Experts of a small language model.
Size: 15 layers, width 256, vocabulary 32768, 102M parameters.
Below are experts of layer 9 (counted from 0) of a mixture-of-experts language model. Rows are named router (the router's row for the expert) and show model dimensions 0-255. Each number is 500 + 50 x the weight over its row's rms, rounded and kept within 0 to 999. Numbers have three digits each.
After each expert's rows: "comes before" lists some tokens at least twice as common just after its tokens as in all text. This comes from a sample of Wikipedia text that the model never trained on. Tokens count by the router's weight.

# expert 16
router:533429578598408568592533485528447476442584453555435558488449472545554504502470592469463460510678511484534562475584453476451517431551498485469431531440531460491489444502450492524476588552486443465612482542488493481395549461513501531544538456478483443561452552414485531493535514455515471433497520479572463523483474584442483527538509469530466512521591485481526501507457498544518491514561567512418523494501515472471496484422527437572441508514512455555514488500447520394546551547573435460519545546529601480409427479504579487505534441486471506559506457531428518493529553480478483566440506481508594572449557483469523430396546526609463533533481556445391561500510453469515426475457443580525484372397461427539487584629476455469577470469454538495454550505540542434482435559425436
comes before: " to", " the", " a", " in", " was", " by"

# expert 59
router:470525449443547474545518505400436416529455462475520552592450491452578532477544505453540480473483398476585425492465471555477464586443520425555495644472510504489450385437482574486467471519462416511483557458504530470568447489518436580569541492507477544493589542558522497480484419537532456441590556525514455459500509476531441524544417527478573517499505569468466516625454485580499516553532496483517474573466482437550502536542507412614441563499492533417482481561513484467538456548503521568543457498499516471504590480566520561471577512570528449453567448442470533490465449567506489455594487520486511445603419502525437601351476459512572497429589512543476489509549433548505574516473497401558490551461439482554468526583472575495551457545499410556510495461548432429422418495521546
comes before: " |", ".", "4", "3", "%", "5"

# expert 25
router:529516547604488490521472475452582476403485492574561496491493432429467501462407505533578477475512518422583558524556403461418524522495574453475436509545550513512408427473521384544498621450482473520605451493501404425489534514445532497394526535500485510515520433427508493481493584527580422587477529598538620532542490553530417547507459517461548470512434533512445538482546534457517439562463508499450509483559467491462543442478527483532415505532549489536418421461537442480506473446562450445491546563484462407514382530574578491518485462448569444532599545414471511452521520506483494536523477409546482449498574436486449463465494434502488354531534539533524521491508454458449521502502487458493404547563587496490503521491383408474527552576491528448451546485493522426476400513570537
comes before: ",", ".", " (", " and", " was", "'"

# expert 13
router:515469539481434445527460396473556524482492578420546487501476465556558527495418457505416518562444551475424457520485507542468597438530490541456502576480418448515521492450560522478529419511491481492566480420588486567426546470589422485448591538563524584526569439591462479556500443461415511543586468459599562490440548526477408397445491495476484581514510502517488578517467482444503445515501431464513503574576522510540466588519551492497471466476467507557461599578491513503525558523489532536463438540543498505456450448581495437473511469536460457465585422523542582529514434467518559538525516517414520561417451483526555452561524516592453479496587559524521485607486536455430499562552451505521530486427548523404404485461495515466445591592577525487436407464426578426517510559421554
comes before: " |", "|", "\n", " \"", "==", "==="

# expert 20
router:530544569449507469450511480472518499476475464442426596475552457512444481483522532506402534542493548477528541571454533559530543462387535489502444480532453549538551526461464499516482464515554450461599516489452469452578512532493571451467520514534408442600490510488510474516440546485451495522457472480508421434450511541446398493569494528408432475485475485624432475524503521497579467424504512615527510437597503389602542433528551529556472556466596442545534513642398471552442499454540447552552566544452510439521478468448563571506570493535578512453580563488466455549521450564533611481458561483575468480585457625426518485468550428602469421445437520510591520425485553524477532552563560475479487521515483444482598475534474465577454460524486429538517507568458463466517483446502513
comes before: "0", "9", " and", "4", "8", "3"

# expert 27
router:490553422473566606483515450536474503470522462618439508468560516427463591477494569457495489429519473506455467444429482532541417442498485497509475514540602481627526479537492490551480536463492483526614506530525387505559504519584556440442442544554488584495497394432550544531519495536535524506509528550433451497474505551511641491603523493457412436534498550443456481459539508490514495512469406480488531494471527539531512515582510463534537444492605440588420465434488518514527430550551537446481547455585575437592437561545574494473488520477489565479468445476545575506613428537465566485470493531511574450498477508526441410508529533525490519527555511462581460437500507614527547650509581557449556518534536517439514415453469444396534425472490402543534402509493553509478496467503474
comes before: "0", "9", "1", "8", "2", "5"

# expert 18
router:454572487454606516559462518558427493456465473501503531560510471441529533483535486507420538530495488482397412503458535554431533569452462500546568532495538584621505445550470536497528476503423505445486490511398470508458465443566569563531584527544460510541492489528551542511545494608503451513584486553422536460567510592529585502514564504496523471509567490444475512527513534503544535486511509443543571547522540534509527467527443470588514419458554454505423484423532428576459426467495568533472453548589615586589461522489531580531532489429562555483407465507491485494532459499554444461434608566428479503547582555518371453573526480513528579487507399455544485433545529636516497547566613469492522519478535414449584447436480447456513466468588429509501498463523421473444499525485424
comes before: "0", "9", "1", "5", "8", "2"

# expert 36
router:533520541600560491479490466410503526528544565487581511583476559517513567448615504476522533531463527391548571535510572513446548399489462460531515525552478578479452555575495449476452542562463474439508467519564459528430550536538525580434531489485471517532571489554541429510448425482544513534533511510481438562482541424467425565464543500486457457479471448531480487508540549486412462484444551524477590510520518560504636414498546454458486536515584524548534493543552505443463453409435501529503457519472502489509425532468530428478500473532452448571517464526552484541578440597567557513435471580383486576467545530528577464443499626598536409396580473446419477444474526450516392466509485382453512536429573503396457430471437531478518550572506536521509505472551558431540545475563536
comes before: "\n", "==", "|", " The", "===", "The"

# expert 39
router:556520453547467436495503497508489559522510482606437533509496474451404553443442580510468551509586478520581564476538485562543472476437603516395598461606542557530458550475460490490492550406455486571478487560602514507523520586386488479507444406576482483553514474397474514448535513536513527378476406473503476517508469449499545486594465518508502574514441495460510532574550576521499553510527464544560464500422476408535531477526488418575482461446481462437496496553433513487595485456484542453490452383503507515566542521604544461447494542462594474547528459483565504565440563576524478525520591473559434489538434590549516505440541538587443421460556503509519570508525449513545534593414540432457465432453599478468459510494469480547544469457505513465609530425549580501489496540539568
comes before: ",", ".", " and", " of", ")", "–"

# expert 5
router:439470521489455585449611506564469571498516464458499488530548594522514400546483563530519522483540554463499488500467577521582430481471523425519530395506432447450526525514434493509437475459487508449390584494436506561539420447418533537539443415399512488432448510505517580530529455474490500451581515555414586471514480426591611532534534556583476475514486502487465504538542470455414557531536500479485502480422543515495472505507429585441585582504395534438559548476592577514563581556497535555526421459543533528504474552472392403556435503492451490541434481551513380523463533442483469488491480478494523504464530493483543573498561485406459522493457498520417476486556494445458488503474450577487517461520450501551595481470596587504535565434445560487574497504487506605557612420489525
comes before: " the", " a", "s", " his", " first", " its"

# expert 53
router:514504420511515464588448499529529516534530615425482467504499415450478503480517542535614403491525516640544417452483478465535541529457485571501456499498475516429528527544536467424483542503447643506538482497572537490493575452525467466491417440488479517549530541555492503468438524475461410506403454488581527492479534560462388505437514458457590583500501522527603487459516489465604511405435494429594559558456437477508476529447542534458419583537509494558462610457420535473417480512522495486495480456468441492427600435429550534477461526560532478481534537463510481482557490540491445456494517567542489500514425512487571461566509486384508515574437488575558578491457526424463574460438465397580511497451410448592490453492465564445526480504539513482417543474529469539439583550407523
comes before: "\n", "-", ":", " =", " species", " Genus"

# expert 50
router:486511586346531456392554556540544469510408535522555450471534559408497548554496485494491459511506421519406450409457409463520452636507526485530606485534462495489576427590518583508479417499483507486441476465501512582575437465568471554546494553480547492528581542500479490480502350494578571499406552399433478533552478512476524525444569540504468535486493576475434493513449474495518538562596483461547451574491494509539563465562561514493570470504520560451562492418446478521458531566543534504421594492358539519476606488535513540513627533493506465486522514473500506473487472483544473442513507595524410587515559443575487569549518475586491511518501459459526453500485489528465534460526482543511443565487409377468482485503537494530426480504601412545506508545508538475474494459525519
comes before: " ", "–", ";", " round", " —", "/"

# expert 49
router:535588519450424483484455594485489510482469534493487477507516519440505499569516547511528466490500425494530582497555460486410517558477451504475513565514554538483588475440521529454491491486410550466428598641416425480480489525496544505466461530415512564643575488500490522511409514515543466517512495475512469565538517468400506548535457532501462486534468486517456534603465571478540416575499534631528481507544497465493464407493601527615477530481477455509486487584448407452524506491605527546647506577555510395487515426385560587536503531494500594499482430504486569444467546595496544457427463563517412514458543470447461441476470496474580419481429504539581444425445498448501476525444476435539458539483429480424606550496568478580495452479494475474516485526419504528509546520562526
comes before: " ", " (", " —", " –", " -", "born"

# expert 8
router:458535500566512450550513479426504431495468466472557571495543498518498413520510555514488427569589541480549511478605539475582486421453503450553603480528395528441470506495472528413507391504478542481504509518482514565423449469504478568584513472442446447506498463495498533577535540528560508424609494510513551495507477494544567538556504621631501429495441446415484557542493455427550594465478535458512484560424463467402458489488530482449556570480455489429459502514458513498391545601531516529471441489561577503535452520550503386529430526510477470485409536546527522493446508423427498447454493445429562482492544491417585613552486518526441567499461504520516420470521413494589505435440479570494519552474531558548535479450559579494550571452453545539479555522555545595454622479435522
comes before: " the", " a", " his", " its", " their", " an"

# expert 26
router:537510517508431479536467486426557516468521391511564552441476356527512468489420531548564498521528539483463472487556464504530492556592526450433420561498508517512484454530497542534470550493513426437528472527511390473400390490494465561496552455528413630555571490452541414526449491561472500531547488466448515592522469503544521412544362573552512497501455494485554559526479545456581574578521565576395575465558415598459484525541524435555556493525493448435475602481510459445416612525538465460548458512516592467448472428544512433483547495522526455451516447496523516592543493573486453501408590478471554478545453528497556518439577478492485494489518409580555519468477533489499492425462552508457439548479473504593505566468500544434529491489469565460517552478541621544465441507544438
comes before: " the", " to", " in", " by", " a", " and"

# expert 37
router:544452591479473530388471477531501500496505494582482444525518506475436504513544466470471472548474461500533475438590484511540409443450576600465561423463459492562490545503526499447468401506493479448494496449510555530485434508503479520444575588566441490526608445460458410531565515434516433503489476506488459454501389505594506536412476591634611538442517559446553492405536391553463535528548447487544476550479434397556386428453510499379451489430444566546423518543439540478559461502493499546464570495402428538483449507478478444553426609533434493519457440609558483407475558490450493461498570525483498543441475502536444478545451523572500460523474568502506439558490462548528582557558454571537451481610488565427468530547436505516509459513458477528494476520485526534543505496493527
comes before: " ", " of", ":", " |", "==", " =="

# expert 41
router:496416584495435459401444423517479506439576474530501411540473451533407509515440440415473504512428456437531567454501536498448569496428523514524481533506547480549456551486519416441425526513464497487509481585530454530478570537533427439403483529495538488554521529449482498435508455445516540514446505558416492533474542468480442537516436526457462480580426485530582416543612507452406461575520555620501486405563561495612494460459510522500463544479427541489547546489442502456462516458384445440420452510485539407567446496492516443422450493428445541514460385524479535548505510495578477487407518403523533511466571561524523448481542528474421484446434522509383513531448491455483407510502507479496452579490610547458480414514448533574566539485512498450543566596423522537542488575558515
comes before: "\n", "-", "|", " The", "==", "The"

# expert 43
router:479589499609442461487450556516473446477503526422486485566534460514525564482587537532561420481489542507466479462495539466547530409548406516464558458443460522516550600481585462453581556565490597440537432570476511534459416512543485447494551630585462437513563605598437420533507450447500473460421411469468413464422559567537498564435510468513438529571437477512507520494511511508431437505474521423526540487518466477491436508458488376486533526458464441485447598499467583436528440511441555519528453566521424534465468438535524544575512597578532464448496496533552455595479554567520453511536578590473472496463504513512489545479528494447541422474443541438525539494428365464515487550553478391482539476500532528485575448491482484520495542600416521478562510465493563470579509528484558
comes before: "\n", "-", ":", "==", "|", " =="

# expert 45
router:529480531471489409507540503445447374510532449582533518535484503440504474468564475526525527502593555462461549470512453482468426561508588551503470479468521545473456552445486535470547534490491541493485420478487520506493484541519588417526414581530484434519567513483530538427522527453508565417610496501550433464487492471473516524540582378474558568508483524441556420559604585594477411474611424513578439546404501414550460475554471535554453444434480510480542541548542409465470527522427484507533519504476456516484460447562481468486527407517532513475543563580493481483439538595416529463584432466485521520453547410495411542501429463511475452573520560501609561444489491561507631445566468468477452579592451614425485491462561555536541494561475466513542509465494461550498526450553581
comes before: ",", ".", " of", " and", " in", ")"

# expert 42
router:486554460534507437456453453497449484519517502476468483547531480446564534509560526521524496458468476565556500497410430457540546547508510467458440468463457525410493522459529511526438567496490494428486433550541513498556499520510451501483540588537499502451446564588496443392473496496524489469524496521431399536461543438477457513446443538396523552493504435399491491478457511493452464533450445507463421493474462468514490460399568404615409568552524513386467496596522523441507443474507413637577547460508565449543547526483506601432530455538498436476546494479447562452478487536368619485621478462554397468549450424505481516394442531501528463439610600539527439518448558450523557452433466441578423522474477515454450490452487466447446455547465503520540553446474415426505420475480553
comes before: "\n", ")", "–", " (", "N", "°"

# expert 52
router:476499543505522491521467558498475424400420539449503456458526562485518463475587458423473573513478355494474490488441507484455437563533436453505529541436605550496557357505526576475500406548497550451423522537435485527549478552512531483420570576462490518569618532550443505479429459473473605466584557467470546546541564514398441557529517507487489488487426412452485526592494518453488532467573466534527484511467548498547476471535483432494485430415470489464495432544526494430506504617578567492530561405539487508530536480431625503518576414506484438522454534536430587394503441568565447500515438497487515540433608482394518563502522502461520516583558467506494470523445495505498475589447505446584494548466459562520492483499495472514453499465511428500482444634505439586527539511490521
comes before: " ", "0", "–", ";", " —", " ."

# expert 44
router:519584498539499532511455496476498532534525561499524422486509418439385381568573527522494417479472459588539486500537503516530563471511475560494541474466573473481481551464523424460650535526472598496545455568496518536545461589457484444522514505527475447518571515604505375462434490411489467562510461496499469443442499528376501485502514517497382527475472494400468588463475555443438505482544462449485601498542488504472524427553446449538586455451461471496480520576512473419524469613523509508532515559518385526445483409495498513485414534519504525432496426509472551504426595526451491541467562555570430503475448530494562498477456486476454506421443541490625487444470500467602604571544499429459531453450488495435552475536485444450498489581531510459597558492584512448609458516459548
comes before: ":", "\n", "-", " of", "=", "–"

# expert 28
router:531531562579360533590519486491514471463587460544487585496560477601506427467490500503470481489717552513534592525610486488434557450573573484466470531444489443480464510446469532447477590578486395426530520550536460467405539485455492549579524483467453414533532590538466400543499505453532510480535571571509450480459481547433498547540490503515525466474571525535495518513477552414543509501596490560415503467529422451445473458445574460555491471518434418561468530498442490427459594535588415502516519504474536484454473431535550461600512462535476557481467449535447458480534495467464601478407567445501552484502597548502525471508573461585446470520472512552486578491468426505555491440470493537529420496416460497547509576580509560494513507445473588483467542471495512522503492525438465
comes before: " the", " to", " a", " in", " that", " by"

# expert 34
router:545511466499447376467502483417486572458472401557520546519440493480476520446519549499537527496605509504464534531486490464507447587485625535508584480584481561526378545470488549577576501421570514590526491453425439453499447473419501527520456570555462435486524487484531551439470522506459460447582490395557440542513485488489513454513553387412582531474438540428545462561579543566431424537539443504517380523408556478483500467573510445555414478489431482427491518455512396430436455457356472442508486452489431494564479518563527537454489484511585482469512560521489467532519496535540537491635521474463486448492512552498555515447415441535455474544527554487538570472562508511535587497547418467525477445469509550481480561402541573551572480535522492487564509449442435532510532482570501
comes before: ",", ".", " and", " of", " or", " is"

# expert 47
router:462523464451592554431441424541493485513609463498506560518491555491499549562502513519523511556472564497502548458429583489471529462434484455529457543550479541573507486427453566450443444574514567485572530564429528472491450473479447444443499426493398493581458604447459501540573552538466488524476484494537482507489557556472540478529471491429472476560414447536533462515539515557439426447459563432498557479492477570508466549479440426526539497472545437567515560483457457527510411395403504469419422463530534515479532511449455575486424530421408501453537477446450511491511580565567612470378611527446506514553409595585521497521472596538578461456567517513585567516474570491544546508537610426531538456534578596491447448472441481540481412421549451472501479473450494442500506488432483
comes before: "1", "2", "9", "8", "0", "3"

# expert 38
router:489549443551432418444446463467448528535507519491495518531506453459542522576571522542519491484516470556583514514389442388561523503480499518422432490510524469468464534454561498557495604471526525492526515570551518465577457627458425457484526576556510491442420556495568413347560541508494439521503458562475400524412490533476445505486456568429514567474469495468502543477496517510496458517468448462469414492502476455494464523441561462635472454508506504474444504582513466418544430500603403534564539508470538509555520506459475593497532474483556450444571511469477517485441510499391525491574458489555456505541440423485489474369440547538485507407581609492522482500423471464530588526505477400577430451453505519440431407460544485447504492595454470505597516437498448406514487495465554
comes before: "\n", " |", ")", "-", "–", ":"

# expert 17
router:462520480443578556463538487520576529436445539560536523534427638507507602527570538445552465434446393468422451513403495563507504528436461462505538545390536466577543413492486584448557465564510551447541459504434468553513478517474559501521550498551432523447532521507493526541538473603508520532513525495446509493541598578406548434482586493517464511509493468455444525556522481478565531464436438461523550508497567552515547499515422445567546416463514453465522533414527525589486415556519599487456497505557582594618551513486580532542546524460506535495430577457514510469517431563523457530473586523471539422494619538475491486554486572509545595473480462452530456451537499609458568580556605563498569586528505436506504433469564462481464429447528413500540432454508498542487503508507485
comes before: "0", "9", "1", "2", "8", "5"

# expert 10
router:452463482550443515573484490442484467514524540422557506463482489531530443507473498586486518493527528508493417521517584486589577393470459447516555401449521405482494456524479430449450521534502478503483528557528462554476439498428476556539454462413514475441431448458457526560492517492488517505490514588440604469536515494544573532466474599557483454528511442473440572526540479404524611491484564488433562469536568542497485565426471494450620577487434505465515488428542581511507551514569552618543473568586614500490538404455471457513429496518444480528480553524436489491496433380463475524458421468483563544480517472462528603512537532470459546471387492484431446617426549397522448502473478539519500534473486567601497486559574492540515571405449601492506518551595567558535504437483529
comes before: " the", " a", " his", " to", " an", " be"

# expert 63
router:469538474498584533431509486493485414520478542503433488444446638559436468469567423418462509500492437536491503594469560434540486550477464497442451506495535528525515457506506589497555488513543537430493544390490569495542514568443453443436537572572521561488549563538423448399484437475527600551514526523540598405547589522489486494441507536551554546537568513534467530457543449503482442490494488461529393584507546538519518473514446505503494524433471441413455464472477543445521435546438449486470554460598608521583551575474572537496451556506462406462449490565457530498399409527509476573529532466554528399470503553497535455549423494455583589578455458476512523530485507556504431615537531403519441491541439509534425464468435426518462464457468397499460448494516466460577541437562493
comes before: " ", "0", "9", "1", "2", "8"

# expert 30
router:480581514494553538503550584574520436514424556549471579562524528399542548513478510419487497436433450471415426443512512546465465581569426472547471502512522569576521434483480580560518457501489470473445525541487490532552511566578467515540521547541504513499493453574512488527523465554588492466537527570454465512522522519421598487593598537438490451499486496456435463495408527521527426516455446494538492533447541554529474542608482500489500417498511494494471446425562417524470473560437614551522552552554553516605445585480489595463514481518564582492437587489527534505548414571489447466498508545482533471471548476483447459559407498460494580464555458481555511446584567606455512540578556565548552533469438488428547413495605508469479465555537391559470433523589398492433448484549458
comes before: "0", " |", "5", "1", "3", "4"

# expert 14
router:472564427472569507517478470409504533520526524529551499469496518544445478484450432511485561500533603437489500561554545500634503471462641455543537487551489490398637495558456479429493491523476456515528506415562490497472516497523562539502498554500542449469487470574499528521503467557534394545447457546488558471549491554550477480434470583523519511613466555483391545546545457408469595503460563545453487486565409492463406527411573486485560588493457530459444460457439503473364413489550452520513426472481465425440488516446455425478513649494586437506465499531411495589466572432413462457509555483421445481558488513424531455450513484463494569498469536512521453540480541464535487496465427476387572475507556550568460474529563557471483543427476550466516538485556556538473488423538533
comes before: " the", " a", " his", " States", " War", " this"

# expert 32
router:476529503564490441513538470447483538496574529396520475626499483527443536437604561480575493516452512453527547554540570561528447376427541514524625545442484534572462569465546427423507509473397494525514469582487516554433541484611434518560666570525521473494550481596553532511547532501503447547472517613530385481402572488444381511425530500492530513546530508436466463510541506457402526462494501552488492510517407457478478436535529438510429543492528581546485498609515546500532459490396433488539474595541523451491493500543516462477562489553480494523481496585516429524478450504497510526522442546411476458441452552476542418439497596485519438451545535555443413448542511484536514585526504431481489476451615587465489513500493514500545511574486484563517492480435483456513540568531498
comes before: "\n", "==", " of", "===", "The", " =="

# expert 35
router:523496567462469450437571479588476542480560509536455442563420532529389450477509555466427558566573521496568519535561406483569464465475532486468608483418458549545432554465484512556454493492459478489428486569562490510487416479448485499536498524514485461543535580559527592530569522538384512401466524507453424464520462452531528474474550500541508497425565486456576405485526471495454577474512546566516419522405521428504396514496529517453508513424419560433536575550443554454506503599398523511504426489456477477568443464555498475512474448457407425558435422598524509464520537509476487527463522461565482521418523488545444588533433495508499437480413588423508510413465429518528389569511473455545418516505547531430478566580517515610512413476431506489538506504514506548607499517523511
comes before: " of", ".", ",", " in", " to", " and"

# expert 46
router:520425457410566543440405452456490511533462487507466554427431527478478541494493475407570574531463473521602572466454584502529489454440512421437460465488564517546450476438424513506482462490501469543471505528526517444499609494540522448456413451516426493537481524385455469576561556559509468511460487528555373525439508482476456452577454487415561486478456528602468481460551490562511433443545535477510523526542448462534531487458573402560477531500510448582512522525453454458497457422491514497475512466496574465582548513541565453502399517454548494501514450457433501489472498472527565463443598463584424582574421495581470484446514551506575456441555512549499587467521500521564510452539597436461519472570593644509450529444428519422499481409546489524528427465397557511551474400524448
comes before: "1", "2", "9", "0", "8", "3"

# expert 22
router:456467447510580563531492478583494490514527484650477491473489531423493594464539462409445511419510445488442466474416476525452478503497437524554453463520536480630539522528464574573526464439458540503526455494515500492523479511546614415456522482541541586481463420410494500489570498538497531505550537524497500550514571548591572510575565495469457438538558581442453460441519536482471404504525439454515534463507546501491481486620531528532479363442573415565462423430515480556492469547494505390507505445530602480605437542478566538450469518429535589462428532518562532479537481504529515476502487518491587435518457464452416377547510554533527520537559489499606525443529573581535519550551591455467475477576511465511473455394487444407453429523562418534523458469513512505452465527513446
comes before: "0", "9", "8", "5", "7", "1"

# expert 40
router:460528507566465444542415462489469450543496560491525493515465484496506512531572535575524464478460501540561570427487585450508561548527454556434536492574503540557485654402617551537441541545472562459544441561485502474498456517583467418460545495628465532524492601539481372437494494474519545554436446494508409527427548539446456570512510548460456636469468469489528493427511537501513424514429470455535510484556505490505455494430505493512502504437450510496429475527491548432507476536556453558559436505557489503493474579442557547560443507512523539443501496526439509574444592549498475497504487546596460468507455428467421451557565504484465525433442569468523565472392468461446609486461504437535478446543567469407542432503482475403517515595409491521530620507515441440566446573459568
comes before: "\n", "-", "|", ")", " He", " The"

# expert 0
router:502522519534451368506493418519535598509481532517497542544543449594572514578459474451459538592457472530441535456467477550557492508498548519503539582528441549443428474459537430511532387552491424424534552454536446524553544581582464631510560534551516571507568455557471463548568452503467415521557480491524557414541539524484463422383408518470479524456567485559471575511519457522548540534537442486539521538520499558550465559440411430508506467552493459443492520555472460497432523587472550467492543534554447551411429452564502448513588512464534415524538477542528554460513454497473484555521502535396472520463439464543543554531525452614418504456576500527530487587522508501450481521476405520559536497411461468430433556468461523473455587578583446514418413425432521470458521452442485
comes before: " |", " ", "|", " Party", "===", " Candidate"

# expert 48
router:479508521478481507423478591468628507503398432457552406427551485417531478581526471472525449511495383516498518396473450395459530558517460488534524514448534503436497415625508547437480434554485546458419504509439494450508485535448561568512500590430555529537490548538486417440463445506476524474382483429446474569595543487474529539431495602517456486411471463490463513534461500470459512606547531487530476554486554445601525395509489531483527442536450508443551508498466476455524489567612484593494598554422537425469544399416501571512613470446536541540484473457498509442474411503580421474463511560558465485501556452504460578531543492472519551565454482450455476477500512501531525510528460513588441520462440472463553422493525392507512468474581435506476475564490462537413482527515473
comes before: " ", "–", " round", " –", " first", " season"